Weights of a small mixture-of-experts language model, trained from scratch on English Wikipedia: 32 ReGLU neurons an expert, 4110 steps.
Below are experts of layer 4 (counted from 0) of a mixture-of-experts language model. Rows are named router (the router's row for the expert), gate (a neuron's input weights, with its number), up (a neuron's input weights, with its number), down (a neuron's output weights, with its number) and show model dimensions 0-159. Each number is 500 + 50 x the weight over its row's rms, rounded and kept within 0 to 999. Numbers have three digits each.
Before each expert's rows: a language model's description of what the expert responds to; "mostly gets" lists some tokens that are sent to it at least half of the time. This comes from a sample of Wikipedia text that the model never trained on.

# expert 39
It responds to: Adverbial particles and verb roots after to, a or a prefix, such as out, up, back, down, over, and par in preparing.
mostly gets: "See", " back", " down", " present", " due", " out"
router:456484637477474443495533473462523432487475609471406524492474606610551467484431603543531491442558475553436470527500476555525505509506464420467535545435426524543543616494408510434513485459572485559411528582503563524541548586522506540542458441435485476442515455506479405469559524488482482488557503444459509443526447439505536492477490468417541542462460504483460528400506545437390455537550482592551512450462460548548471484579543571453388508470469596477503476511473487543504571538540535
gate0:439417526569436591619515568493473540588486516513576538627538553538468522492492533502532483556465505563507440447553472560471513476486486525534462421398524518506559571501427429461547541514587497513496577525488478440506483498493508422527482436492581522554483497500526463512545584520522475573569416470480503484558426384411443481441424430420578583443547514586513614488484436514506548498580483514505400382541444443507527478490542499461488554537501517488457468524393502460515495490478529
up0:520470508498477506495513457494472475588479468523557541486473519509588458472596485428452446491420528638504468537500542517599514437466512461519483483487535557486478494517462591517458595544533571518485517387570530553527430380402492449518503435514518535375505518521452466470502612634428526534409537468500504462501533453448482472484602369439521378504502502496465549439451511491523562527549450525506532451383538525463483452495458521463483489618521452528522536535481509507475486565462571
down0:422468547406435442504507501378446609529465498541499465554447407592544445517482555416529491489505527512558469398475623560494477549472481466562526431541550496514474463412495424502445539509575517477543547534431511560463530427455502473455514532573561474589534490542511499487499580495519613512560483535498547496476499476475521434537449481541478473504616465480477485387548442479524533546463492515483507447453459468508457454503439519497563511494474571620574557453472358393479434495502540

# expert 2
It responds to: Individual digits inside numbers, especially coordinates, elevations and areas in geographic infoboxes and table cells, such as 56°36′, 187 ft, 1972.
mostly gets: " sq", " ft", "www", "aged", "km", " Density"
router:610538507458458511480586486503452554531513551423434471513565418496475523525465539522479520550594516535471432527476492571443481567519420491558571487461591503557556424465487482505533473416495527398617567486474444449556547508530585489485517549529518521510510399441512485499523429481505516451532500457521446501561624541492434417555465513503574492513535445578496599466439456511463433478396483577546478479436488476474528508480418448511459455496565598504494445607519543543491635449499431
gate6:531496577405450470485571490559477532548528455558519437557505482446552491479559493438462552538555500557530497592406467442484532503470454495499543501484547524439466554380549452420522532550565401416570540535395581516527432494537494533479506483419559556425473497523577507527460522481468414572524538511429523429591515602513509440515509493526543496522438533464406523569510451553487542470505453517428473400564530583450516424549442453505467522461442619464425485578489487522543538411469513
up6:505526459493495555562554541411392556473533454527485448479479490529543479470405450517434491555483554529445514520489584471501584467482550607463497540487498572507575473428530528522496542453551602557526528526516464444579478546554610461427549511412576525433485398503553411555564555492453442518496502471485502430477570525543487544552379493488565490427462603429459462583484498556488497602479529519524462435465506450430524480529563515505512393486531451477444443585505460461419579504520553
down6:544536475449415381498544506448521473527462486540512449408358459561521546486568445539496499531540479544538466540496449494567626472404446575449451477587574479544481544518534449523452543546396450584562471435582494514506453556510507518441459413503482514481508450540503575490555584484549469517508534433428481528441496616457480489452592521477440544544427555503453482517471491367454542574491514517529520504521487478519509486425440431502475538517520532445547501472460513469611506560605547

# expert 16
It responds to: Individual digits inside years, dates and figures, especially in tables and date ranges, such as 1274, 2003, 1553–15.
mostly gets: "9", "1", "2"
router:519495487570465483461520489475459476464593507553546456432427479457573371511528510585534553584488518503510452576465459463510506502491589488442529425549447430400488569506519484515536500477542498484561578524511496444521527570405436546552461507525523574459486554454593402471548486482554574505510438480515435492475540554472529538470429434581460456534523507548588485534452479532462458526444480562419564458430532437413534567483446490520464486454501524452558352490475439613576594447517543
gate1:598447465567586493476501564589481494542402396521507458563534534461515452520440544590461440487514530440471432635498465498564438450502462433533497504453477591391569484537582477472483512478586492473445507520558394488546542521493509461587550480437557472551455487526529448518534474572512487460492558542497439457608452470507479463470548499517535432415524579480537536522476485548484354497486582559537519472404469398559545455545400485510496455492515540494521540506548550495428534505444493
up1:500493538546518547420437510572462551490513547599445443519462546518537494486563554574487472505472551469504487406409480631478545617499438463512491499464528425500509505539465503482568447542521511447447458574546545466593543490547546517556510440525519461538597474460452514475518534499535555521432456495424526445564524452553454466448511457531417467548459555448617463426580496561507454647427571393547470469505470484463504437472529484526544437518413385523535523502536433578553500478448529
down1:629528491518437571443456531510509451527525543565609525550424487528504498458535502510457577633471524445472496578368456543479493496538453554566422481511548504485447442465561513552463423480538429604527485405456448493424461531480508498524470523451550421577463482571576478553463408539488546532544404492581516484497403519460417419401493495509444518479509568438460532488504549527528438489422505557504511514539513455448433576420548545526483487526452520481536588507457512524534444479449435

# expert 11
It responds to: Digits inside numbers in tables and sports text, plus number words and ordinals like two, several, third, and "and" after them.
mostly gets: " two", " three", " four", " several", " former", " five"
router:473481445524514515571442470464509514461573463503518515470463516394565482510537429619448512569436479466453566543503558464436547525512520561419462453528472451509474481509508549577455415565519463397531575510556553419507551481470489556557468551573481552443492387538527400502511404433492604538517544570530511487409524462531454424522482600462526457557484561466464442561463432523527495482529469591414577535433532422469557547516448454487547542466475526418438414530536418458524485515449497
gate9:453520483470539505463468467520489491519425535462466474526618457548582497443529472606543424546415430541556424532469546462400419521505501563592433541476500552559525500540486387528429487422529463447612565461513487450534513529550478606556496504620547568464433473529483589547503495489493476472551578424518514451498591522513478461512428467527459497452497460522509482430358475530512482588544520505510499487524487526475552612510511484507480413472417530582490485426542518506565470555412487
up9:521583513450514544427446448567387559509495523436521492466516410551522545455466486492542565466544460498529464513508526532427410555484513507491546486499484468504565547527555441489420576565496480405433585410490551504447479552421519546566498478542492581421529458527440442492524481491513531536572504465575515480636579542541464505542440443484526500486372455520477489497379494464582384501505495521470547430512534493574585588431546510456553492515416498594461422575572460514504470479499489
down9:476558516510503553487476471351477568444486517457501591476530500500482566485562553484571539394440568603508431477563628558534457421508463513517514442544518503516528407544539516525438524548588481501527434408508544543455458500443455587418502503592456488523484532533473565543496471517523494570525576491530447553572504536547426534516425422434544456499410527488424495455495457495406496480513537471434517579523545456484501538522508490585431458515516446472449496427582612524546560531519409

# expert 7
It responds to: Word-final suffixes and plural s completing abstract or technical words, such as -tion, -ity, -ism, -ology, -ic, in nutrition, excitotoxicity.
mostly gets: "ism", " human", "ization", "ology", "ological", "ical"
router:461556482505514554455503398498555553568501453495529462567491457531521463443390503595491433411469533516516503574573567408483438461549466433563502544467463459538506462422531508567478481463451500517505401467477409476485478524525624600510423498524451540440547421554519491597524459447486432519506512390571428583490502388482541454531499453471561508459525566481450582558442576411473528473568463550510413525553515451471564474517509552572492515402418486513545517540467501506532508512559509
gate8:456510546504573464548534531573466505526567438409465522522512480511473422553445443536465510531478492619569456571468523472474467535461408531439481601499463453501448519458554404547572611523473490585565505442479549481536405539560535556505472502552463480471523492504565501451456526409538519465476469443549402604470601411539491539526534506537526469490575464464478444543548527457500479419489425552467507460596482517557573526435487508552460495536489377451577409574544438426473509465558523
up8:492497524552615486425430458531543499405511506467531502572486501555496577553486483547448460518593469537447431546458585495435525506507394449428424539514551511470453548613569476470581567472460448474536460541491568505533547507489391490512434508433482555451485473498505545521463489483498423556437440480411504516538440592494493587450429543463592592540527503448488516529450499486422507492473577545583480442541440521609487552506590559495459515514513431491495465571578436456391499486434495
down8:529490554451571561454515484456502404460486379492542479503500529519484534499448476456539532536454404443374569587519507446463504548495408491474519542509513491465468557545519634454438516379476469571585485509474527562542540491589545574486450474525457462526577553492444528547472458539512529454519448486510513402592424462467517456470530561512442456515587535493443471446527482465492513545466533413461385460523445427504527440406507557521450471439529438474540491598482476440399523458462581

# expert 30
It responds to: Syllables inside East Asian and other foreign personal and place names, such as Shuai, Guangdong, Chi, Ka, Yu, often in sports listings.
mostly gets: " Yu", " Ka", " Ji", " Chi", " Mal", " Mah"
router:493480583514586470467418531517490551443573443531470511543548481498407464540491470482517524551464568533576462435605488469490477531504513581508513472453528542486465597526579419605518459491482458527427443525485469544547467473448559514548554614515565574477491576480519487509607533536384470469493567518610440607510444463407494560428510492608533495537500504479445437477403481495502543417576528407483483453561498472479411468575506584483543529471555509540518553509546449472441449499494551
gate11:505530578474510468453459472497457516546538551481516434591518600469598438468529481540581514489456432496535447588406482438595431523544476562490523422431499544470519502513482475577553519455435495419579523559491465528537422513423523515443485616537466575460467483543546334456518454538483469552479466488625453540510503492483560514466499439501515545469494512406501497494533437584409517476487469549521485461511541473435495589494373573437535535443508441531549510484501390448461547521489551
up11:501537521587502461474523455530537507468502420585519477458476502515476451482512480501407476505490483558386516576465527535535561436349458469554558556544527533495520479590453483457415505461505510546448487443570529459513496467435577496428554452529585508505506531471516604463572498470520491477460417524484512537419554514466532506516506657500587536452597480433554585503435532463539534432545423416467490634424454577442509455456532516453510475555484414537489391443479549458527505499500486
down11:506525449493559559434491506515525519390407522493550514470502446520449485522483501483459545492511510605525478490558571504499448564509486462504599563485464443508545566511518334531560514550533511458510444430412484593503528409480513576555500573510498519429487415458464506447467562533509448500482546557563447530567464583540481611482562458490472497480430558592558433445480516523473409547396546428606528424503475516464517504461589525475518498538543426469415501478629523506532521447474449

# expert 29
It responds to: Uppercase letters and acronym pieces in codes, model names and team names, such as NASDAQ, C6, M25, plus non-Latin script.
mostly gets: " Racing", " Cup", "ST", " Force", "MA", " Chevrolet"
router:517528560534500421579507463515485442544578459524550580534501509404508438459452502559499484473409437529488467521563506484449502595528455574494475492563432550496551445413490474478495438504409538502548575533492534555529532517474478468466462491540444484472514499488497508516405528455416455495467485505561473454464515486536445444477516521567403452591433557429466550446543598437480584486506442457523562472521443534424565443423509552626552517402620439417473533546408557434526531523550588
gate0:468475514444484431482567571571420485524470500544511530498457477482475398493484479403495461565463432475541552608481390601569500516477483517552547498574538503441530524498477411528511566549547475501524556531529492483514497517544448460399503503557419507536477512490552470474457547506517425486461601543468513547429587528499511425409520593532390507493552577341482562500512501510538610447406530556506534445443383455503392537494523517475450464490505512497539508510467543552492542466605525
up0:437476512543516466522502468523477513500467519550462491558460509472436467476493542399543357571533520486484592541493438421440545490420511561423577457504546477443460468546476474617551524524553464515536490535407542549573444449543564521471526403548488563538534446446482481419479511556395485485526606509497450481438522535542543464512484562479486366517562452535551502478429490504550504482539486621501512454538433541619581410495554582412507460514402539499540449463499494448519452548518484
down0:545517580509485459546482522534424469489447516537518503501436519559499533487638511460549519495468505542436559500548468465491475478404501395546567476442523590443589494540518411436432499454488432529559536588479436431619478486495497429469490522410503524443397540575523479517463552449513556549528490519506518577431462504389545493502470467588517432487473562501540685561470534551515399493561487557550491551508508514457425485551478507394526510517543549490497497421542412526496490518454509

# expert 20
It responds to: Common nouns for people, groups and places after the or a, and their plural -s, such as player, city, government, Minister, towns.
mostly gets: " player", " city", " area", " government", " population", " member"
router:503519512406525521534535474507494474509362522549586519505511542532525472429360425585512545471525528484518481567605517523539474487480478439458391496499476520524482511481439506497518480543443520471543555451531413454524539442550422459537562533611531606499479496489461576454500436488509486469532469604475555483532438456578554383518490472584533503552420523471615557456457581469366485505589496530509433398487557464507619473462491484517492497517448440456557534550461458544503498474503501
gate1:488522495415469400567499472476482520470531472565530454583414426529577574443520519501517508460535553525484410522573585525497478587510479379469467441432521534499499567584458455490523563547459473554489587464480447512501462495475458512510501532483502581518510566473505530493461529502453539387576476499497551454477545526536411449492533459533523517517372462514599503480453489555444558543431380501625550434561527437576551541388510529449478508549450507539592459505594408448525494528486516
up1:418493543504609507480489469496550512533427581563423475539517497550439444496480456544421555550491501551474479539513499431421555539520498441505493491509479503480529505532488452497505498496465476511416458403443481370486488500554433521469458506441557394496494522527611594577471541454500541581643506416546565536494544488485476540578551485502524587512584470551523460517471509538595426487523540390572453518460470522611558551492500453473494506379545474503403529467583576477438555523502519
down1:379515553522537427476494455525546481376423534500445546463510468395585493403461535585451585608528470643579501454473447537530535443480492432469499460558621553531522483535555387486515456581493544448508506473511526362483509446451580456511421512496471537512475487481503559464493496523496496505550505534595522504427504462511474600485488455495494565421574553569470518507498481551449568475466488477456465466572460509475554582541503497485538476595544496478507453510500439493408475563518457

# expert 32
It responds to: Country, city and club names and their endings like -ton, -ham, -ford, such as York, States, Germany, Everton, Harvard.
mostly gets: " York", " Australia", " England", " States", "ford", "ville"
router:559617538485521472513549447527505435492461397511495541518551511525610430523430475439527502556444430521586494504563523456532504500564593575508446513485488459482480567469507459553426475552479510577526443491457372516376473527523523488532538547488507516457473486516596497527467519545476477491522582488516554438540498413523450440402490511485433474483457568483479435412578534497443502440541522530385465466443510461503580563417584464569553597560453466554536451607520436494547493511534580
gate0:506459533450507544506571453503476438519471510458472447436403623489534532589409568541504523537494524511542593447525528425482461500522526536406480488623405521470497422473482560480425492505456562518569412504474416464508612464524555491515550528557474546473532513566572482506488530586497481513462456489464464533505528428536499522476452546496492548531532430377449500453520469519410450517510428569511505521459476616427545404583456505567543431615462593547497454516475495515473478589531453
up0:451476462577522546454388465568529531503488439453524457479491494530558512475514538428535457452560466481587553503396518558461502596494467461457429481519460544494568501508494406590563468465492506434525484499471609581524454498480436492573337480498501469466461579544487511567530563439565452454456525502571468539464602490521459527492477489494424508545555490454459468518530455464640623442586510487440479584553526466493434526461447472497498586459553448499480462495504518493570457627502508
down0:494536514413516630434530498579577459486488473489425462538536493492542552540562474420544445505530470503560479548492526561417489448476491486502548443536519461568479442539426460406525526512447528415546474469539543442569519458466544529489463539538384463592567517550504487571395455497519541449413512485567450523449393518538475527530499533476549466519453515522515389461475465539441450574471349570525516440505504493500558390596460515538439524508493454542429495483602565481468507482452591

# expert 42
It responds to: Articles, possessives and conjunctions like an, his, her, and, plus words after them, including genre and instrument terms like rock, trumpeter.
mostly gets: " an", " his", " His", " Her", " St", "St"
router:533529507619430525497470459489504588451480508437503488514504543404479415483606508540487436495516518400507498539383509576538480412463512466520564509527530488528455516513581487513462549456399461450588547479464506495504500514492594437407480578568542499479384427438464407471510533479548513493535501476442550444490502518413511534481522546513524490464503489467492528628403483500522531506517557504506535449400551534515466523626467565468446461578557423511512558524616556454563408555477537
gate0:528564521418561472495491471468455588516453491508499558560380521540526369606567540425497452413521476486454591615430437487577456557392531473483552504491475477565532522460470468520477504460520501533606531569413567340553546512430543514460478529559528485476541485493522466539558494507552503583520525475455423445487543553476509513380553469583587519497495531453517464478490417497495435520476520456483512436437464468443471512460557578439503458505507463488542489460520423573470461511565506
up0:566450442588467408509456442615581517528459451496443531486523567499511483462489435580432546521477467437463471466517455521484554492467461586455519438569469555441578497548533564525440485555525509522471562476507503444474488437458597585538438558559433537612601452502444545482543452514417517593385424507538443478454518526442475466513502482492557527566402477461511500487378631474520502515518409543567450574474514467599494518475497420474511500489450458500530517500560473524516507484505424
down0:436508494560520471517382531478586509518497505548433459501483580436434408492474505506479549500493489492440461468498421554554565444496584534500461525440504435463477363491456480519468495490497480491513464521534399509475536477436431450501520533551480599535557409461606497443429425506521584444490486540485545480521538461478501529536436568479457427457518584481522655519527471439530462549525423553494441464565526505583580440530489461562617504525522450376541548480525495482415543428480428

# expert 5
It responds to: Line breaks, heading markers (==, ===), spaces, dashes and digits at line or section starts, especially the break after an article's title and description.
mostly gets: " Mc", "†", " #", "&", "History", "==="
router:501488514588460598469526461418543410467558516489503434478502496425471542503567522431510521437500470514501521470483541530483479519584490416480511481547501534442385476553544474488536570532537550497525511504498536527527424475461461447398489512484580494478537519450473454476435523533609532627490495493528581505569623619501459541506520419485382550462464524495415481488480538453436518536387448473575592568543544559542489504473568588467503447456405475485429524473434488561619517481510451
gate13:495496554471493491489577544537542480404553485496582537483485522399506495468494476446558495552508490469614448541512560555429502473515591459492496439548483465610428516585559460524544488507457463418415531530508431542446431451526578613535429514493557533536467567475466450519555474511528506533493539504477471552550517561457473542466521497502385448464435468431558414511442478526408568421583520400430532544550488445425469453544549585454580460535490470442531550504511557401572543434499453
up13:518440492623526478509454448502509471469529474613424590491460459589475507556456464513513517494491504507472559449524481547574516517478466489521596481427522522450453460398512559540558461435547420446633553519500505539504508507501479428477596495520554472462528471470463584507530438467491589432532528601518477486446579450429492461586494507457568480445633468479397534533431469494560438529479529482419466411514530539498548557433518435526381571546558515492499512469519488498517418455548409
down13:480606503536526523453494599498448540439472505553622537494527552496467381486602501500515544543585518431496578514608516517419473632455519553570503448447412519513505464507502464509528539529381515439536537493504538544566499570505436503469478561500502557479519483440572472419455493514462468468557572524517512459518472509513380475418497432458597437518548550461526558589407436515490492424515515391462494553559517502454579484565448493572463491485440507489404463514498519499568521452477474

# expert 13
It responds to: Country, state and city names and surname or suffix endings before a comma or line break, such as Germany, States, -shire, -ić, Jr.
mostly gets: " States", " Germany", "ić", "shire", " Africa", " Poland"
router:473637480412495468602436445498507439541512462557544610562490451475573514492423456426460547507459543496630549537508506412444566539517554568491467492519470527566491545500507504620539474542519557503573465459439499499445528500515517483478512480460468487460460627523566498579451543492458476496453497518570469541484462425563426489476528494446430517449479466438554528442548562535393587507452547504344508504536504528522530469457490493603581530491429412494565537523458448518486451513476546
gate1:466469573477467509542400549490510454500390527549572527551561509508561520577498470525454517482566552578517426504584483486520534454481470470495447534474437456486449514473547481525526494492512474431540514492502497397480422551464473568571485493563567460433597585582584458453515429476468491467541351469606486574506500493504541558621524382527534442492448522428528573553504491470447518496576482505450476546563580439395525410524502536552446487463485485478530563434534414423531542469528505
up1:446547557516493455471386491554515520469540508590481555545525413469540455621450470499515542467460521554480443464517563529511529532429528512486508554495493521488460492503579501503455486482592545512575447447473456567507430636433463514600514632529512460523564454565521484430554429459437482418585459549560542573531510596453478460550439459558484469419520548519515501542585431480473530435578581419403500546523511488462416482459540559515449495469414466480448526514528497398520469452504463
down1:411542595571493543522438570458493467503503529483527519548529508477531459618531468465523545500484415542494464400410492520563549504580538498541461494493432466551479449451489549571475443565552460553519526448563475638463554456426401495516504484506532480476543510546485552422428445552434506397515451496548488492453470471493502522562533533553435468588567492503484553477606485522520531572568550493472549560426482579408404468524493598542533477435443464495527491508573413371460461501461501

# expert 33
It responds to: Single digits inside numbers in sports results, statistics tables and dates, such as 115–120, W 76–60, April 20.
mostly gets: " playoff", " Baseball", " pm", " touchdown", "5", "7"
router:501555464478510569501487469518513485488536459564430564450489458410501461548435541568569505588460515519454556569509472436560469440484476516497522467576518521603530596426444537456486626440553492572499458479490574455443571467527496489453540515529402544493585462557566509465490452492413458452471430515476494436420402381484400450492511515497533500557463490548416492455564552485554539410464509457443575512549538471436536496478484499566577545528475528439530528512592508461478429466600405
gate11:499439460387513478463435511522527574428545460505533507555453556493514525517451507601514484552509503474624521479497488571450505517415479582497468524501535470498446514532579462561462638526451509527513663506498444459499493447581580558517562495503500602477554395535425550589583458531508442458442442449437473461496550476519506503488529460603575456519482525426492488470534494557432542490498483482442586545473408492538531505553460464518489498510536507464414385473492470461457604407537488
up11:490421425493449489530540556426484520486511454443525569481551475476469471551569463610526525516534494587416465452447457442512578529486527508505532532535475426521588442498471503436524513582495543502575501486453472420469490529509451449513454422537527442545391496487462500459546489550525541516534455421571458490569505490523397554553522423467542511431473534524379465471573529474508544545518593566480528500501456511502655549499559512495431567440370484464509489502487562485478457639525625
down11:539508465439460541504522490514449565538471445453528564507500472455493469619519478468563438449440491507537513490549493524427521596502457505524499514527395571569528394436492553484454677434593572494575501499494476434508482495443492497430462463463523485507436559459421517528465527498438449549521543495545479506498469512612543473482461504425509602455522442510534430457572603529486490453600512412535558496482437579470461453536437538563612522546465429524443578495420432521477488577489484

# expert 23
It responds to: Percent signs, units and degree marks after numbers in election tables and measurements, such as 51.33%, km, kg, °, million.
mostly gets: "′", " km", " million", " kg", "%", "°"
router:583617446471533510438500591491484431602499457487412611536486534465516489481537372464507534455576551464496556449458422487466437519509469420563512496587574563488570481463449517498558539559599584482475450529445562518425515440529527522514413490567489474559528559586516532561500503405490378465506436564509448489579450511470531484472490433503565562458469481567526501503514428417561482482525459498506510518404513456534393504519495471521531549502540478517493500571456495488453530418392479
gate10:467513520447433498541546535592546443532475487550464491524529414501591433489590540559526492544521450519548478514485406413459432461517508549541420506517443539538489440519457460458563649465556512547507549521450504422505480527559601442478448589479523569494498483515538535588508521513481416436398503557457519459553469417442467530482526496492396522490452573548489401493590528484461552382596500505398546489533528486437534477566468483563493508542528422554377520491523517529457543475445519
up10:434577519465494515473549485581573429513465434482527495525452420463476509561573481381479392463478513519567474508502462586516429373490557503516420426500609434455453516495485512466432537539610504562471503519520467552473459463551592506442561531482533548509476563418488513498491512513549550499488469441464526497535461625487437475496484547497456455661419428407554563431523566447571487513495497460515512464525605510450468499542513460446417501458457545452572527452508510493558539572497490
down10:428525474607566513459498466479423528460564491524481491569556542471521456405510425326362545516508485419513477487514514627472515443468485507512461573493454490530431515471529472523527473481530469480433488527501398474499552517473461525554558472507637503535446443557531548563556451530451453486577459519518585512501539462541472592443522462553553513473479518449434474585555526513470519438501571591540487492489491381482503575499553411566497435432502449524450537535559480459556468473423454

# expert 1
It responds to: Short vowel-ending pieces inside words and names, especially Latin or Romance ones, such as Beet-ho-ven, Winterbot-to-m, reso-lution.
mostly gets: " Tro", "io", " Maria", "ano", "ía", "hydr"
router:448531457550515562561440488451484455536504475510466464435450505575503529577460537524481456557514467586488465476428522472548522613517490439520473357520552558627537526549399484535484488582440429563437473461488445556493527489490546466542532434504499475476627526529526469432596490501548549450498517573473513462534631460445584479480634382446476458505573543498502492515485401527466511547520492493500464466491467526450538460472429500477525524426485469445556538389596453454520456452504522
gate1:511527483440460517612511533551496457514464539584489465487536452484514489572429607513562568481538519457539513469532506464519489512522470514522417486539494444534574500563555405553527511358459470458545534525475559540497485636490544545567507400469496500494538559579531450517509578522488542493466508594510535419471526519531557451435587510592396441375445525509540468572398519498502545569515434478422415535515505582543519454488489515465528554457427528403556437519538484461445448431451518
up1:464538415494497539441471514548501503566502518496572413548451556472474534453586456460417523570506547481482472543479504496453481560435525523622559438575454463431382507529463530482442477522511526495461449521535480512546559475415570525523507429425481527545480493450453522505462534508463577471480493521527453562466449522440493489496541417474545506551483387424348391476521462463509580440521575536627501461478590443575502576571422530603452448520520508490494455575536538587492512446517516
down1:410503561588472545577558443544443549402607518625514532502601561453549491462540461517499521425496527464469504491532495430531575491525425542475552614482516456472599508545460494472599479470438532430453457440425511494479552502497540550489460523519473517537503463529472514545466476529566483531411493464413569417561433492431494515433517461457556524577507441455466542569557491482379491476528449514450515478442467536444524462571522489556559420473483451509607525573565581551511416497451504

# expert 19
It responds to: Word pieces inside titles of songs, albums and films, often capitalized words like Love, Night, Up, You, plus fragments of personal names.
mostly gets: " You", " Love", " Night", " Bill", " Heart", " Wood"
router:500541537508471380392556502512524522485451485563592393472587524533510461508553545462535465569436567454501473495524567483556550526486544468519532607413548496436422478449615518431510411482479493537503474485486518499390483566501405438432431581508516545460467479530500546550463567485520506543500580505480444537441497522399499487531460525536511529589528477472416509489515450530500477564563503429506524474417466629503528577504537430467562475548570445518504365443448534460545474487441444
gate1:464532458558456545510644469564517494525515453565580452411490561500472496535529506478463564507458516497577469509514561471567424518529559498443515483472487549428535470432461431500478559444550530553531435550358407567521467503490549537458352540490560580506467569536547440491578568540511413548463440390470532520534433486474457397520475515576450532539496530483510523490449506470451581491449542517558476505426533549474505433523616567483482538543464540495512528463521417532467435394535483
up1:558452539494450501521412500453590551543502508523553517456487519501487478520503440554546561510457412527557447463479500478468462560555446603420599558445473540603492544451465486501490494451498394640491547500504548445500470437504499515524496501473441474487549457494532370563444480565511477581496427437525525501409541465396494465576547523585524407476548497478518534441574406465592542528407588564540448513460477505549486534550521440551403510569457423469552442458469483505434507495468539
down1:533554485528498468562484600459477439510523464544445512525461519461465586554496484423482435518533517584496579592546520528458404509493442397461472406590429453535485509505458417549570588417470540424505510442462567425534504530563394632582518562412576428490516525553477474489530482479505532507622446594580466414502427504474522540451478565505459495500574505458495512508563454473491474525529514450505489537517462465435488507476489505507501560640433494454504504572532494476399513510496496

# expert 35
It responds to: Consonant-heavy pieces inside longer words, mostly names and technical terms, such as the g in navigation, ct in inducted, ment in Pimentel.
mostly gets: "uc", "mp", "ient", "pt", "ip", "ect"
router:458535426418428473508499561498535557465479493460537551448468414531495457440477539461564363417466515531495505483547545502567440543526412471509531574514550547510556481455475471525477551582456502501448567494530459577467449485469512573513474472471406601561514531528509449524588637482459472450528490505589530437463484411507592425409569460567537523520552456492417563534510519496463394467563447524530500457481528590509464420587478557514491483441500521550534472549619541454417520469484537
gate9:430539497483440559517482500454477531485512512432487448445453452459607625454514444461537485558541561660583525569443511497484470536487497538515483487489539465518530563487484512461511509510393592605482484518447372474431439516408494511522440525485499439503452538573530459573628539520458532471537448481577456491525489449476616541483518366553537551469487461453500563509414546523546483477539460451518538388511575502516451474483482533468483531515476541482623492521504502440494444562420511
up9:486451538431558471498384471518466458492539474499431531494527578499518416480493434575480484521562490468443467507477542433556553470525493453425505458504471480568530383459517559571471435621505376513459439446442529560599496448564519558562494590516421566575470543446494486517418459455517522571519476519504518548439456568598533470564448460485482463565497549544449432482569478544530454506446509612452510521474422430487532556489404462520461480590528445603446522515420493536552484515477471
down9:494534574484500423533482476497501509460434504495571476573567511473498468515525555533587616488558504400539515500420498454499458551524437531516428368507469526456481552511537569523613477505468463561525536516455590553487442511452497507463514395500427527448509553566476498560451502531475521482458587398505541514493440506445571418476525565441487427624505522398571456581469532490522517453589454575485579555506506501414503577453441495564489464495437469435458473512510426456581548535432430

# expert 37
It responds to: Prepositions and "the" in flowing prose, especially "of" after "one", plus including, using, with, against, among.
mostly gets: " the", " using", " new", " with", " several", " among"
router:482504543504519577500537596607455592439556428510524490474452483370497479518553497553417446537555498497474491631491475546483438514464533558500413525451545492511509481498410549516466494449499568485484559546533539337487450550501455564511418469522473456546449443474591440640492441520532507459458520451554485516419460537439513536532491498453541504478541500542568473463453402480496481523555439465341471436519493481457468509612493533494471468516502543506466496507613441468546573487483504
gate4:569497516501534488478449558556508549468498461517483525499500591324491504489460559567551408480521442498481514543537462480512474564566543569516512545432540489513681578492433440485440494480532524509539433550490498491470549514511429501494422441546503487535466486501451496522438441600624534476523503534495470488466537514550435540517422524507488512496627511382526428461517423540478469553581450479529518455476584575414489453513531607405438462472440570527534463450493542475515473425438480
up4:496487517465589535507521523564466486423425442440482556484505486525637421552550527556490417453558453462479515434537488484467515501339509508485538533560519560516514453458496505461563381453511659502439486414477514481465521527467465448453448492502559490517478474471550503503453459443484488506519486571573547468416565567475483561535522478495461631565547557399504411449473555542449460553454575513566573549490531551450436578589478506514488461461452523454553494516456532475511401496538449
down4:517500418448511439511523551450539473510558400519481573445448436504433511512507415561521421571460530518470551399591499430547477579453457525434494533487460440510537527441449545555541550441544608449571551560366498397576512518516480506451372422473421481483536489492529441570484508523523499454496520533539569500474564478497423563521488567461421430527566496410504413512497437478517382523540527423560537439466547502475530466455509492451484443430537471509438528507497520469542468585484540

# expert 15
It responds to: Line breaks ending list items, table rows and score lines, mostly in sports results and infoboxes, plus prefixes like non, self.
mostly gets: "\n", " non", " self", " ISBN"
router:510531480545500505529496455609508526523512543494537407534542474449571490567433540422442565485597490419444493419443405524437545497540455460492549507570456487450558506548488584467460579474518557456483403464478553475559549524527449541515577459439550473549502572427484459447511500466423413466463475560427562537511411540485510572573454432505438605468436476444501553500556561549455582524516549405541550460511457489491569483462543546499429438504443615488422512550442458530484522582521475
gate4:564527550508476499592535522473489510449529482486483495496501523479574501481513515410442560523484583490545496452493593526412495494443459562534483462427538466482479465519513467513496425528524630465474561470531466402580427425475546462520475427497536420484513524483559516625489452497547572439554558473436482458608424521516564493491474486544607537550521499472536508577515430591390572495499430534382360541464490486510503482586453516529514421452536478424454553501639517474504536500506514
up4:466463371444540463417475405481521439575541595508483575510470490491444471475527510536589461562490448459483578467513423463559547524506506485518531530530466528491530564476537500539501452474530326534549428486499505568497476607556511566453514539490477486491458518534513537382553543448470426540495410550547537492439530562509458449482492506517493472463512511524479518441510553390688407475562545492538581501534464538519468438483621489487503546489488476566566514451406512483431481493497447
down4:468582438447513559481552555497383560487413437500539563490545518557439414487419613468531433439423521516464535576543451472400496558487449483520495504549453450549486489448475480572528618449445555508496607549486438462466562488422483471539524446510459541533538523481463522509444510569435558528458510526534472557530474546484445525538536536457450418402517513518516489530547530427502499609567501610536477454500460600446489435442397499494527592534487476500593548502495542542475460510530400